From a checkpoint of a small mixture-of-experts model trained on Wikipedia.
Size: 9 layers, width 320, vocabulary 32768, 117M parameters.
Experts: 96 SwiGLU neurons an expert, 2 picks a token, a sigmoid router, a shared expert of 128 neurons.
Training: a variant of Adam for the experts, 622M tokens, 6610 steps.
Below are experts of layer 2 (counted from 0) of a mixture-of-experts language model. Rows are named router (the router's row for the expert), gate (a neuron's input weights, with its number), up (a neuron's input weights, with its number) and show model dimensions 240-319. Each number is 128 + 32 x the weight over its row's rms, rounded and kept within 0 to 255.
After each expert's rows: "mostly gets" lists some tokens that are sent to it at least half of the time. This comes from a sample of Wikipedia text that the model never trained on.

# expert 15
router [ 65 143 162 164 140 100  78 128 166 126  91 167 131 129  88  38 197 135 124 125  98 149 129  97 156  63  80 101  86 135 152  88 154 131 152 100 134 116 148 120  95  99 103 133 113 154 109 141 103 182 198 129 139 152 116 191  92 131  79 159 155 105 133 120 129 164 184 175 120  99 158 156  64 151 117 115  35 168 101 160]
gate0 [116 120 126 105 104  85 120 155 130 168  66 145  83 118 110  74 164 125 134 124 101  48 130 140 155 120  89 141 120 154 128 133  65 115 148 158 171  83 118 174 158 152 102  98 118 133 118 124 127 137 113 125 135 113 126 152 139 172 132 125 114 142 106 159 130 167 164 133 133 104 160 142 133 137 137 124  86  67 139 169]
up0 [147 137 155 119 155  90 101 206 134  75 117 112 120 162 136  88 146 128 110  94 146  97 155 134 131 114  78 111  98 121 148 161 139 102 134 123 141 158  80 158 136 159 106 183 155 187 161 110 131 126 128 145 160 134 139 177 132 143 170 130  83  78 104 162 172 218 192 146 137 114 101 139  53 132 116 123 150 130 117 105]
gate1 [132 118 118  82 118 124  91 148 109  90 159 173 139 112 100 139 141 126 130 173 121 177 132 105  91  82  97  64  79  78 145 143 154 103 112 117 121 169  66 103  77  36 114 110 103 105 166 139  65 117 149 192 143 183 149 122 126 123 106 148 137 118 138 150 126 135 166 175 116 142  80 132  11 144  90 120 121  80 119 121]
up1 [ 68  52 145 104 183 186  98 125 144 175  86 132 127  89 137 128 161 125 116 134 140 108 143 228 151 167 132 165 160 100 194 123 104 113 135 172 141 117 113 142 150 180 142 101  87 141 132 118  96 119 128  29 178 126 116 148 174 161 131 125  97 152 114 180  62 150 178  84 131 115 169 162 140 159  70 131 110  83 154 109]
gate2 [107 154 145 110 113 126 135 101 125 128 112 128  94 128 104 151 144 148  74 134 147 156  77  93 111 103 131 145 134 130 167 136 141 138 149 178  88  92 175  94 146 120 156 164 106 206 162 133  92 102 155 127 143 116 216  82 145  85 101 151 166 131 153 108  94 144 147  64 136  64 190 132 121 131  75 126 150  94 142 139]
up2 [116  97  90 142 117 153 131 190  91 153 130 191 140 108 136 114 126 174 123 167 156 169  79  72 162 150 161 119 109 170  97 134 105 151  82 160 108 134 193  70  49 128 120 149 137  94 131 112 165 160 139 152 109  97 140  89  74  97 151 204 139 123 160 129 126 104 142 109 140  94 138 159 164 163 119 106 148  98 128 105]
mostly gets: "W", "w", " co", " w", "aw", "-w"

# expert 64
router [ 66 114 149 136 142 123 174 130 135  51 160 132 139 138  84 119 166 150 104 116 121 141 107  78  94  78 141 111 126 142 161 117 107  84 120 122 152 112  96 192 129 171  98 106 110 158 116 188 120 173 120 168 112 152 129 101 167 135 136 209 136 164 191 115 150 110 156 122  83 172  89 128 106 113 110  98   0 140 199 110]
gate0 [150 130 147 167 186 140 159 149 102 117 167 126  87 118  52 145 202  92  97 149 135 178 189  89  54  79 127 107 147 128 185  81 208 176 143 123 129 112 163 153 147  78 139 107 115 169 137 122 138 152 103  68 110 134 113 113 160 149 106 129 109 197  96 139 134 118  90 121 179 129 125 131 110 153 126 117 124 111 157 182]
up0 [140 136 114 164 152 116 170 124  89  70 172 183 130 108 122 112 182  99 180 178 161 136 119  87 100 126 130 136 187 142 154 159 157 131 125 117 176 130 113  68 105 169 133  63 154  66  92  47 162 141 118 128 119 189 142 104 104 124 126  34 104 110  96 102 117  75 129 176  72 117  86 128  83 125 156  80 163 171  83 161]
gate1 [134 106 153 127 118 112 116 132 193 142 156 125  72 189 153 132 136  81  73 132  93 128 126 153 138 104 119  53 109  82 178 102 133 102 163 168 163 126 128 142 169 127 124  45 123 168 130 125 123  91  93 139  97 135 136 153 167 101 137 128 167 138 169 139  87  44 132 101  77 153 106 154  92 126 130 124  98 125 136 183]
up1 [111 190 118 140 103 173 165  86 115 130 111  95 164 202  98 132 140 161  77 124 108  90 127 145 116  82 117  81 125 103 166  93 149 111 144 189 205 114  83  98 129 118  97 125 124 133  68 129 105  90  90 173 117  75 126 141 140  99 103  85 152 124 209 134  64 100 105 123 107 168  90 111 134 108 156 145 117 165 121 150]
gate2 [ 92 117 180 204 168  93 117 141 127 141 141 169 124 119  79 117  81 129 132  76 152 124 140  39 102 115  77 129  86 205 170 116 112 164 117  87 115  52 140 104  88 139 170 158 148 125  94 126  59 173  90  84 183 115  86 134  88  65 139 119 103 118 162 102 196 123  79 156 174 183 111 107 138 178 161 157 115 151 142 149]
up2 [ 82 142  96 177 153 114  74 162 131 108 163 184 147 152  53 125  93 147 137  66 176 180 135 157 145 155 161 117 151 190 145  95 178 122  89 139 166 132 109 123 127 108 145 148 174 111  82 133 111 165 135 119 116 110  88 122 123 110 121 146 136 145 122 149 146  59 120  96  92 179  97 157 133 158  73 134 129 108 119  79]
mostly gets: "oph", "ec", "arg", "uc", "oc", "g"

# expert 27
router [ 69 182 166 154 181 130 130 118 132  69 132 123  80 140  45  90 144  98 137 161  49 133 122 150 133  60 131 151 101  77 152 182 132 147 156 109 168 103 136 163 143 145  86 157 141 211 115 147 135 165 141 150 124 129 121 143 161 169 124 144 151 137 117 139 175 141 121 159  44 152  88 164 111 229 127 112  71 162 133 124]
gate0 [ 94 152 136  75 125 114 102 215 143 127 149 160 135 112 119 105 152 104 127 131 104  69 183 110  67 133 143  98 147 132 160 132 121 166 106 189 127 131 102 131 179  94 132  87 166 146 121 129 101  97 173  70 136 194 207 150 121 122 106 129  94 143 143  67 128 151 106 152 132 132 114 182  76 116 130 132 119 137  60 154]
up0 [ 80  88  77 166  80 171 195 210 128 131 126 129 119 167 165 127 157  82 176 162 119  83  47 103  88 164 118 132 133 123 141 113 159 134 111 114 165 102 132 119 135 127 137 176 149 126 147 167 100  95 120  92 175 124 166 162 149  95 172  93 105 137 180  92 131  47 151 123 175 152 108 143 111 125  93 118 109  75 119  36]
gate1 [137  98  96 162 102 124 136 107  97 114 150  87 129  76  50 113 104  61 140 156  94 149 127 163 122 118 190 113 135 114 102 171 145 128 119 123 141 140 155 163  71 115  79 162 166 175 121 146 150 160 106 156 147 142 141  25 186 193 141 167 168 118 112 164 146 137  97 171 150 152 173 157 136 193 111 123 127  99 157 177]
up1 [ 89 142 129 112 144 132 123  83 112 114  98 176 167 178 109 165 156 170  99 124 131 157 157 170 180 151 114 134 119 149 165 122  95 114 142 120  85  82 105 117 200 147 138 178  78 125 169 114 105 137 138 107 103 143  96 204  85 108  60 140 120 118 121 104  99 109 192 167 132 113 113 141 135 125  48 139 118 145  89 106]
gate2 [ 82  92 108  99  75 135 170 127 143  79 117 159  76 190  92  90  37 130 124 112 130 155 125 159 158 110 145 132 150 160 157  77 151 163 147 123  72 153  45 147 135 113  99 139 128 104 136 117  44 182 158 127 154 141 120 124 190 227 148 155 130 130 146 161 105 184 119  95 156  95 145 137  98 202 126  75  96 110 140 157]
up2 [157 139 194  97 133 111 151 115 126 149 114 124 173 139 189 197 189 117 109 170  60 150 105 186 123  96 133 136 124 166  64 124 143 108 151 156 106 145 105 118 142 120 142 159 118 173 156  91 127  64 143  64 128 162 124 141  54 103 148  85 116 100  69  98  81 101 134 131 141 133 196 145  99 106 152 171  73  77  77  92]
mostly gets: "ov", "am", "ani", "az", "ik", "han"

# expert 46
router [ 98 120 201  76 162 135 145 146 115 117 164 164 125  96  97  76 222  84  81 154  35 127  58 132 176 119  75  75 147 131 131 129  89 123 100  63 134  96 140 174 112 139 141 123 159 119 105 139  79 143 152 154 138 177 193 174 133 117 111 114 109 145 129 109 135 141 145 174 124 124 140 104  90 174 155  96 103 170 135 160]
gate0 [ 69 117 146 143 148 136 185 160 189  93 125 166 153 151 118 150 150  80 105 189  97 121  92 130 109 162 112  96 106 136  77 164  82  98 132 105 128 141 155 123 107 146 149  50 116 109 135 107  99 163 129  77 152 117 111 124 102 128  96  91 114 150 131  59  48 115 170 143 111 113 159 154 155  99 133 116 140 188 122  97]
up0 [103 159 134 147 114 148 134 148 191  83 177 147 148 111 112 128 144  77 145 145 176 103 103 142 101 174 100  92 174 195 116 141 102 128 137  86 123 156 157 148 123 105 152  92 121 161 130  87 133  51 107 133 136 137 200 110 158 147  47 117 151 146 125 152  87  46 193 106 100  76 164 176 148 115 152 177 150 151 129  70]
gate1 [126 191 140 120 197 110  28 100 160  46 130 109 137 102 106  93 121 162 122 143 137 116 178 162 147 153 134 120 165  68 122 108 136 153 137 159 130 148 108 166 114 123  89 140 159 129 120 182 106 149 108 162  92 122 157 152 110 116 163  79 125 111 144 127  83 206 182 162  90 121 115  94 117 124 132  57 175 181 148 152]
up1 [143 138 136 116 162 140 110 115  78  78 138 104 149 131 113 193 114 177 172 112  97 141 154 154 101 147 121  83 143  99  56 137 117 191 116 173 149 151 131 152  84 141 111 110 123 133 100 109 140 101 151 177 138 186  85 154 142 129  99  98  66 141 180  59 136 156 103  97 113 129 180  98 173  80 178 145 113 140 188 126]
gate2 [153 146 193 107 126  79 100 155 110  93 167 116 124  83 129  53 184 153 127  59 114  81 135 163 110  92  80  96  99 109 109 144 110 164 102 157 179 116 202  98 113 132 167 125 120 183 106 149 189 133 147  99 187 140 177 134 116 112  82 138 141 102  72  77 135 129 112 163  83 121 114 143 119 107 142 157 140 111  93 145]
up2 [153 215 153 113 140  99  83 121  90 130 134 134 120 133  65 157 128 136 140 104 148 127 143 201 100 112 136 173 118 169 198  88  54 152 148 111 151 151 191  83 111 158 108 160 180 131  90 147 165  92 177  93 137 152 188 125 155  87 119 175 145 142 100 147 113 141 147 155 101 166 112 134 154  93 144 163 146  65 129 163]
mostly gets: " K", " M", " R", " C", " G", " J"

# expert 49
router [114 138 180 133 191 155 101 124 138 107 159 138 111 134 100 127 173 140 140 149  75  91 100 135 109 107  89 108 127 112 131 107 155  89 178 154 103  97 150 158 124  86  99 120 128 152 101 136 135 146 163 147 175 208 154 161 133 146  36 122 119 114 138 114 142 154 156 129 123 103 130 148 107 123 184 127 117  87 178 118]
gate0 [ 81  79 115 110 138 134 159 128  87 122 113 126 142 154 152 145 112 136 109 130 106  88 190 157 153 135 117 113 123 102  73 119 121 106  97  96 143 113 155 100  96 112 132 138 135 123 140 103 123 143 107 124 159 172  80 116 151 113 104 175 236 136 140 132  64  77 172 135  89 112  93 164 140 110 114 132 101 120 169 200]
up0 [146 156 175 114  68 105  66 157 132 144 148 154 118 164  87 124 164 139 110 110  75 155  90 127 162 104  81 123 103 154  98  31 108 165 111  78 115 183  50 133 110 128 152 108  94 104 164 122 116 131 195  72 117  98 133 115 146 112 112 171 207 161  57 145  70 101 173 106 152 141  99  62 101 162 147 187 132 138  74 134]
gate1 [175 120 146 149 130 143 107  80 197 122 181 166 204  90 136 107  71 142 127 160 151  92 117 106 129 186 169 132 113 141 162 147 145  91 140 125 165 144 113 115 159 105  96 155  92 103 160  81 110 110 136 156 155 153 111 151  86  82 186  97 111 103 180 134 114 110 193 144 165 120 104 112 129 144  82 152 138 154 143 128]
up1 [167  87  84 135 116 236 136 153 211 121 155 111 158  78 191  91 162 145 118 170 119 142 110 121 112 133 124 143 121 141 154 162  95 113 133 143  84 153  94 108 184  56  95 111 123 119 115 141 128  85 118 169  87 105 180 141 150  65 155 143  74 163 116  84 129 166 148 119 139 154 133 150 112  80 118 124 146 105 175  92]
gate2 [ 94  90 125 140 144 144  69  76 151 130  96 167 112 129 168 164 117 125  76 134 110 145 194 116 127 152 131 123 126 146 114  74 147 124  86 111 145 144 202 111 181 178 144  89 179 123  90 137 187 146 144 113 105 107 173 118  86 114 128 136 114  70  96  79 125 100 187 136  98 126 180 102 123 151 125 115 102 103 177 143]
up2 [125 126  95 160 114 112 106 147 200 116 120 202 183 158  78 166 105 129 137 102  69 173 134 117 149  87 103 159 123  60 105  76  82  66  69 148 110 148  77 110  77  85 127 108 144 142 103 128 107 123  95 103 158 154  82  89  69 153 151 163 118  82 120 121 156  99  62 138 123 100 146 118 115 106 109 119 125  99 126 165]
mostly gets: " –", " -", " cover"

# expert 5
router [ 91 160 171 110 175 147 110 107 142  95 125 170 123 129 115  95 182  79  81 186 105 113 135 149 128  66 142 114 143  77 148 139 109 114 136 142 130 116 147  98 145 161  77 141 132 143 112 174 109 125 130 150 126 148 152 100 100 156  43 152 147 168 111  85 163 154 123 194 131 157 148 108 147 154 118  83  73 145 151 120]
gate0 [162 168 148 172 102 175 159 150 123 135 148 152 139  57 113 119 131 123  98 114 152 117 119 116 203 130 130  88 116  55 194 108 128 114 116 123  58 138 153 120 141 158 169 184  81 173 163 112 171 134  95  90 152 146  23 103 139 114 141 201 124  93 106 121  93 163 139 131 151  97  92  68  72 204 116 122 130 159 140 113]
up0 [128 132 161 116 176 124 144 123 157 105 111 100 140 177  94 141 113 139 145  96  93 127 157 127  99 171 125 134  61 112 124  87 116 113 161 138 142  37 121 147 126 133 168  95 127 119 107 145 137  86 108 175 111 139 123 130 162 131 100 145 127 175 161 169 133  98  89 128  95 150 132 148 133  97 149 129 177  67 161 143]
gate1 [138 179  93 132 113 169 139 126  94  73 150 144  80  96 115  79 141 125  95 130 129  71 104 157 102 153 161 169 119 178 158 108  81  39 167 117  69  97 151 103 139 164 112 169 115 100 152 145  88 187 177 119 127 119 202  52 136 106 196 155  94  78  95 149 132  95 121 170 122 141  97 144 151 149 179 104 160 158  77 125]
up1 [124 139  63  99 116 130 121 159 109 108 159 153  99 108 133  56 118 112 146 151 147  99  98 156 130 115 183 163 116 101 139 127  46 118 149 103 128 123 105 102 148 194 104 113 100 136 118 162 119 100 139 116 107 130 130 107 139  70 108 148 126 123  79 161 106 124 124 176 114 134 153  69  98  78 110  57 144 122  89 100]
gate2 [192 115 110 129 157  74 106 137  96 133 132 128  56 163 124 154  92  65 152 125 163 121 107 143 137 184 204  77 101 160 198 124 136 102 108 135 128 113 140  99 117 166 127  20 168 126  87  95 127 156 124 154 148 158  89 124 111 157 156 107 141 158 183 155 105 142 133 100 127 119 115 109 129 127 120 124 106 148 143 122]
up2 [139 180 190 101 103 116 130 119 132 133  90 128 149 117 114  90 116 153 120 120 175 120 139  79 106 132 101 132 132  95 133 106 130  74 123 105 114 130 127 127 168 155 144 181  67 121 148 136  76 155 185  93 122 164 176 134 184 153 182 143  91 157 105  88 148  94 134 135 124 117  88 132  93 140  81 186 131 167 122 125]
mostly gets: "′", " sq", "°", "Scientific", "Population", " Animalia"

# expert 29
router [ 83 146 165 125 146 126 154 145 172 102 124 143  90  94 124 120 107 125 166 127  52 110  75 141 135  76 111 108  70 147 173 170 126  53  89 139 142 124 136 103 156 129  63 144 124 192  91 138 156 163 115 130 158 192 125 172 128 121 126 186 157 144 134  79 159 140 136 122 119  97 138 157  56 155 149 126  60 104 182 119]
gate0 [131 161 162 141 142  91 100 126 179  92 125 149 150 126  92  76 112 140 120 116 123 146 221 144 148  90 117  90 191 185  77 101 135 129 141 131 121 105 187 142 135 193  99 144 137 144 121 166 159  84 144 139 171  94 190 193 117 170 153 173 147 159 160 108 147 125 119 113 146 188  87  78 142 128 141 106 122 182 113 105]
up0 [126 158  95 138 156 126 165 149 103  93  86 145  57 105 128 144 140 118 141 101  92 103 129 125 115 133 183 112 129 130 175 141 136 123 112 141 162 130 145 130 146 187 135 109 167 174 139 132 131 137 162 159  85 106 135 104 194  42  83 122 156 135  93  96 112 150 129  99 115  83 100 115 107 148 122 130 140 133 140 157]
gate1 [142  81 191 144 119  93 133 112  82 146 134 144 128 122 150  70  79 172 116 186 163 190 117  85 169 142  98 160  89  54 101 151 126  75 193 108 118 174 135 108 172 124 170 116 150 124 183 141 112 108 129 117 126 151 123 153 108 123 135 134 162  80 119  91 139 131 107 117 164 214 128 131  84 160 126  93  76 138 161 171]
up1 [102 113  71 161 152 171 127 130 120  64  80 177 150 100  62 117 141 112 149 156  78 196 171 122 133 151 106 140 108 173 125  96 128 157 124 145 129 144 131  71 136 133  79  74 157  86 162 153 162 198 153 152 113 122  99  73 165 153 115 203 136 139 168 144 191 125 134 102  81 119  99 105 106  97 169 118 140 154 215 150]
gate2 [ 55 127 158 155 146 222 156 139 138 156 130  97 106 101  53 100 166  72 153 103 126 103 115 157 137 129 126 122  88 144 119 148  95 129 169 128 169 108  71 102 132 125  86 132 122 208 126  75 143 147 122 138 151 125 102 147 116 182  86 152 120 159 116 184 149  96 125 204 113 124 154  96 210 131 103 165  88 167 160  97]
up2 [127 117 131 187  69  66 157  97 194 145 152 190 124 187 182 123  97 116  97 134  32 173 130 149 112 186 102 152 122 140 161  80 133  97 128 115 120 184 116 188 115  83 134 108  99 107  70 153 104 157 215 100 154 178 151 134  62 121 181 114 140 133 146  56  86 124 132 137 112 124 118 131  70 146 179 117 123 125 145 109]
mostly gets: ";", " And", " Bar", " Ag", " –;", " Od"

# expert 42
router [115 100 169 105  93 131 157 160 146  74 121 173 118 140  94 147 161 149 111 176  93 143 106 152 111 109  81 124 111 161 128 108 147 132 166 106 122  84 171 149 148 159 161 126 184 178 126 109 120 143 109 148 148 170 134 142  78 154  87 167 163 151 116  91 174 153 158 108 119 162 147 126  82 143 161 134  82 182 153 151]
gate0 [120  56 172 119 128 147 121 141  70 139 120 139  89 156 157 130 169 158 110 148 124  80 137 131 105 108  79 145 135 101 126  57 116  95  74 113  99  94 130 107  70 102 143 135 125 124 161 141 122 127 122 164 159 150 136 170  85 159  95 188 154 119  97  70  88  86 100 119 119 104  92 196  68  79 138 110  94  64 109 116]
up0 [124 112  70 129 182 138 166  73 143 143  89 152 177 144  97 117 122 157 142 130 101 129 200 131  50 147 155 113 170 153  90 158 148 115  74 113 115 100 166 233 123 144 106 114 100 100  99 177 139 151 108 150 132  63  79 110 200 106 151  86  87  92 160 134  90 124 166 125  95 147 126 115 110 146 157  95 114  89 175 143]
gate1 [109  58 157 150  79 152 158 139 106 187 121  74 136 120 169 159  81 117 127 133 121 143 146 127 204 129 129 163  74  84 125  61 115  19 191 137 130 108  86 116 132  93  98 156 152 101 102 134 127 161 177 144 117 119 141 120 125 139  97 142  99 126  53 105  89  81 133 134 103 154  68 132 135 122 167 160 126 104 100  99]
up1 [144  36  70 137 153 104 108 184  78 144 123  93 136 142 171 154  99 107 120  88 150 128 123 111 112 101 139 118 125 144 162  97  61  45 127 127 138 155 132 109 115 126 127 119 174 125 159 139 143 132  91 162 120 172 124 138 139 110 115 158 138 157  73  71 177 170  62  88 103 108 137 137 108 177 130  88 145 148 160  99]
gate2 [179 210 132 142 124 157 109 120  97 154 113 121  84  99 142 132 135 141 111 198 113 132 128 158 113 178 125 159 179  76 146  62 207  53 137 156 158 149 136 123 150 166 136 120 131 136 137 117 113 114 101 143 163 101  80 182 120 186 154  85  71 159 134 136 101 119 160  94 145 155  85 128 105 145 165 127 151 129 115 101]
up2 [122 161 145 114  91 112 156   0 105 135 130 138 159 145  89 139 102 183  88  92 118 111 156 146 135 112 140  84 146 140 148 138 112 128  99 150 147 202 187 156 118 152 171 106 154 144 153 124 111 150 149  84 131 142  74 125 107 157 140 127 139 178 111 144  91 137 123  89 165  67 103  99 143  70 142 139 132 128 149 105]
mostly gets: " in", "s", " born", "born", "Born", "ous"

# expert 20
router [ 41  71 203 103 179  84 124 163 140 104 127 117 126  84 102  74 147 148 146 121  85 123 121 137 152 116 111 132 106 160  98 140 128  85 131  79 127 150 132 115 119 134  81 103 134 121  88 100  94 145 177 131 153 179 162 159 192 179  95 153  97 116 104 105 164 138 127 128 122  89 115 166  51 165 146 100  70 134 113 153]
gate0 [166 163 156 137 140  99 178 124 106 147 141 168 132 155  49 108 136  43  97 101 131  82 142 198 109 128 142 114  73  70  94 100 139 198 149  97 208  87  74 126 129 174 144 166 157 136 145 146 153 116 139 141  93 141 152  96 112 173 149  94 141 129 107  83 116 124 103 148 104  98  99  98 168 147 194 101 138 161 151 143]
up0 [119 108  66 118 133 130 105 136  78 139 124 125  83 141 100 134 137  80 198 118 158  97 159 153  95 138 138  95 147 116 118 164 183  94  67 151 135 155  91 135  79  62  73 144 138  51  69  99 108 190 139 115 125 138 138 207 157 168 153 150 101 126 112 138 140  84  65 127 129 167 161 101  54 131 141 132 157 183 179 138]
gate1 [138 101  96 187 137 135 128 151  63 113 141 113 153 138 139 114 203 181 137 107 185  70 160  78 149 142 147 160 147 145 125  81 108 145 103 134 164 188  55 139  81 154 126 150 201 111  74 122 114  93 116 121 188 147  60 139 133 157 113  72 107  58 114 134 134 110 228 193 135 158  69 109 117 107 214 138 153 115  96 150]
up1 [159 159 178 105 140 133 148  75 133 114 187 107 114  99  94 133 138  94 125  88 137 166 158  73 142 137 122  88  83 164  88 130 152 120 177  91  96 168 165 138 133 153  94  96 116 148 130  99 146 177  94 178 141 115 146  89  93 106 190 133  90 168 139 142 185 119 133 118 124 133 139 104 151  76 168 100  76 170 175 180]
gate2 [103  63  91  64 159 109 142 142  90 138 151 156 118 199 100  83 139 156  84 134  68 153 109  95 195 164 126 155  92 114 155 105 107 131  97 111  75  91 114  88  64 137 120 104 163  44 129 148 138 186 100 131 142 147 129 164 159 112 117 124 171 107  90 133 107 111 138 178 135 115 162 110 131 100 125 138 163 108 127 116]
up2 [202 144 163 186 152 138  88  86  96 118 161 138 102 136 122 173 163 146 182  66 179 118 140 140 111 200 133 119  79 143 153 122  90 159  66 104 102 173 112 132 109 110 196 147 115 129  96  51  88  88 158 158 100 121  90 130 123  84 134 188 120  90 128 131 136 121 141 166 126 134 176  96 123 144 139 155  99 136 142 141]
mostly gets: "ya", "ka", "ola", "ara", "ura", "ana"

# expert 74
router [ 81  88 180 160 133 160 153 133  94 135  88 106 147 125 121 145 209 159 165  68 116 142 157  99 148 116  88 117 105  99 126 124  78 114 166  58 157 130 154 121 139 167  73 148 105 117 100 117 124 170 107 137 181 169  98 140 130 174 125  98 150  83 157 135 119 161 192 134 156 132 140 116 111 157 166 145  58 127 207  65]
gate0 [182 115  60  73 120  95 147 119 113 157  90 155  91 122 166 117  69 108 120 110 115 134 135 176 171 134 117  95 162 153 147  96  55 124  93 129 122 140 134 120 164  97 137  97 106 110 102 176 157 104  89 115 193 115  35 149 127 120  93 128 141  97 166 118  95  85  67 117  98  94 151 129 149 137 162 128  77 122 147 142]
up0 [129 115 122 180 134  70 147 170 162  93 160 147 119 106 106 126 171 101 162 142 119 171 101 147 111 127  84 176 119 121 137 171 123 153 152 130 126 119  41 120 162  73 107  97 138 100 121 155 125  75 176 152  56 164 116 118 215 102 149 140 103 106 136 138 168 136 131 143  77 172  72 132  83 141 113 134  91  97 105  73]
gate1 [140 129 144 115 127 136 198  95 136 144 163 112  94 136 110 135 142 113 129  87 103 171 154  81 142 135  83 136 149 109 149 135  95 103 158 100 134 106 164 183 140 140 162 143 155 164 125  53 162 139 177 148 133 145 189 133 100 123 116 151 144 106  84 157  96 115 168 184 173  67 115  87 111 124 118 126 130 124 145 152]
up1 [117 135 103 130 132 136 185  92 131 160 145 111  70  85 136  91 152 182 158 160 164 152 181  84  86 185 148 125  87  92 171 115 156 127  55  71 203 137 129 111 161 100  87  83 109 134  77 120 116 150 123 117  96 134  98  98 115 129 115 119 110 147 192 151  83 114 174 108 192 151 148 115  76 144 150 159 121 115 124 123]
gate2 [134  93 190 149 115 159 157 117  92 142  73 149 123 127 149  85 150 144 127 118  99 111 116 126 144 194 101 120 148 109 110 122 100 113 205 129 103 163 160 104 120 177 131 120  89 173 178 119 198 188 122 150 136  88 170 134 111 201 142 135  76  91 115 105  82 119 123 169 149  51 146 172 125 126 148 140 104 156 141 120]
up2 [145 155  80 112 113  68  87 114 160  81 151 150 163 118 112  82  62  59  95 137 126 164 107 138 111 109 108 107 105  96 157 158 187 159  74 176 101 115  59 148 169  94 137 154 133  79  51 130  88 114 162 104  99 168 124 118 137 163 111 139 135  93  94 108 149 100  74  91 141 138  93 116 125 166 122 147 120 114 153 104]
mostly gets: "ü", "ö", "eb", "omet", "ä", "raf"

# expert 57
router [ 90  90 137 157 120 141 134 135 127 113 173 134 130 150  15  90 164  88  92 160  92 123 140 122 190  68 149  85 123 110  99 150 129  97 125 129 142 144 156 135 158 178  98 128 118 102  64 144 133 100 126 123 219  93 139 216 109 168   0 162  67 132 100  65 136 111 188 152 131  88 145 134 118 129  75  90  57  84 139  88]
gate0 [142  86 161 103  81 169 133 124 149  93 165 123 153  63 109 135  87 134 108 141 142 102 105 139 143 151 122 165 138 165  88 116 138  82 165 156 111 132 121 193  70 119 152 106 113 135 118  96  95 147 167 118 142 130 137 129  88  93 138 142 146  81 128  89  61 106 120 138 195  94 110  98  82 107 138 122 132 126  98 112]
up0 [ 93  98 138 123 110 121 120 142 137 110 159 156 109 198 145 122 100 127 167 201  92  87 157 175 128  91 137 179 188 105  72 128 199  46 137 148  97 123 170 123 131 167 122 111  62 125 189 156 134 144  60  78  88 124 117  85 157  89 117 109  52  92 129 119 121 167  61 199 138 114 145 109 145 149 137 132 154 103 159 114]
gate1 [135  94 125 167 172 111 122 145 137  92  94  92 134  42 123 175 113 115 185  98 143 103 105 145 134 144  98 131 144 106 150 102 151 132  94 129 159  93 163  71  90 162 117  78 124 168  96 151 123 142 111 153 128 131  91  95 155 132  76 197 169 110 161 133 176  50 156 162  94 107 121 143 172 107 154 142 113 242 141 155]
up1 [157 136  66 107 107  58 146 123  85 130  93 160 202 149 169 174 129 139 197 140 104 106 184  99 108 155 120 154 155 116 122 124 153 156 140 133  99 134 170  50 127 120 153 141 118 143  60 155  76 138 142 115 145 103  83 198  95 134 159 106 160 135  98 127 104  94 145 128 150 187 120 150 140  93 110 119 126 132 144 151]
gate2 [104  97 158  40 117  88 141 101 125 159 117 150 131 135  56 134 145 138 150  60 100 182 143  90 136  96 158 119  97 178 132 138  95 107 117 146 171 105 152 143 120 206 138 203 121 154 143  86 133 103  95 119 111 140 112 183 132 111 123 212 168 105 117  99 116 129  78 208  95 104 112  92 137 141 219 130 177 150 114  84]
up2 [138 109 122 129 147 124  86 126  98 157 109  64 170 102  62 163 136 141 173 137 110 164 162 138 115  71  89 120 163 203 119 129  93 142  88 129 123 145 143 175 159 132 157 154  89 114 102 134 130  76 153 112 157 119 158 165 152 180  87  69 139 129 160  68  89 129  88 186 101 118 181 128 149  93 186  83 137 124  85 122]
mostly gets: " died", " death", " fire", " event", " series", " damage"

# expert 85
router [108 121 227  98 122 127  89 110 105 112 101 137 155  99 137 115 152 121 149 174  29 107 117 136 117 124 139 102 139 132 104 139  79 152 168  90 166 142 132 141 160 153 121 131 145 159 130 159 146 128 146 108 180 144 107 170 145 144  55 143 218  90  88  70  77 189 153  94 164  90 127 180  76 134 133 116  99 144 151 102]
gate0 [153 128 153 151 125 133 147 153 174  89 161 165 148  81 142  58 110 138 131  95 135 101  51 102 104 115 162 169 156 137 120 152 110  57 102 137 187 119 113 187 194 159 114 115 123 164  97 130  87 134  67 146 167 110 186 127 131  98  77  87 125 107 102 135 106 168 177 145 118 163 135 190  55 167 159 125  95  71 134 112]
up0 [102 101 119 122 134  77  52 157 135 143 114 101  67 169 117 128 156 163 129 161  83 139 153 135 134 129 107  98  98 128 126 160  68 129 133 114  95  93 139  75  77  73 169  87 142  78 135  73 123 126 165 105 120 148  95  69 133 138 132 142 121 175 141 108  83 105 101 192  95 159 136 123 178 137 111 126  82 242 104 147]
gate1 [124 139  61 143 123 104 112 128 171  81 132 117 185 183 123  96 109 135 105  76 106 111  93 120 118 111 157 178 124 106 201  85  49 117 109  62 117  75 116 127 100 142 148 147  89 102 167 140 108 119 171 110  97 160 103 175 115 164 173 187 160 132 165 135 196  82 126 132 175 169 128  68  95 121 139 106 127 113 124 155]
up1 [194 167 110  82  89  84 114 133 154 115 131 126 159 136 115 142 102 147 123 103 172 111  92 169 157 165 149 140 109 182 119 127  99 111 116  84 144 149 148 120 129 104 152 136 115 111 121 107 161 103 156 105 138 111  81 134 148 143 163 112 101 170 120 155 110  98 145 170 152 119 130  47 122 146 148 192 118  77 112 141]
gate2 [102 133 103 154  80 124 134 111 135 131 116 120  86 103 153 146 124 154 109 135 104  94 162 158 124 153 117 115  97 129 107  95 191 102 113 115 145 152  70 121 118 109 129 151 175  94 126 106 126 153 119 166 148 149 126 159 116 145 157  69 155 105 104  81 207 166 150  97  83 151 138  97 198 134 144 115 137 159 131  98]
up2 [176  57 120 163 139 149 129  94 122 107 187 137  91 115 161  42 148 118 159 198 147  69 125 120  57 143 166 150 111 135  73 119 148 174 142 133 109 152  77 137 175  87 161 120 131 116 198  84 123 106 103 153 123 136 131 108  37 156 185  91 117 107 111 129 130 100 142 125 118 148 175 122 122  95  98 120  93 140 141 148]
mostly gets: " located", " near", " north", " along", " off", " south"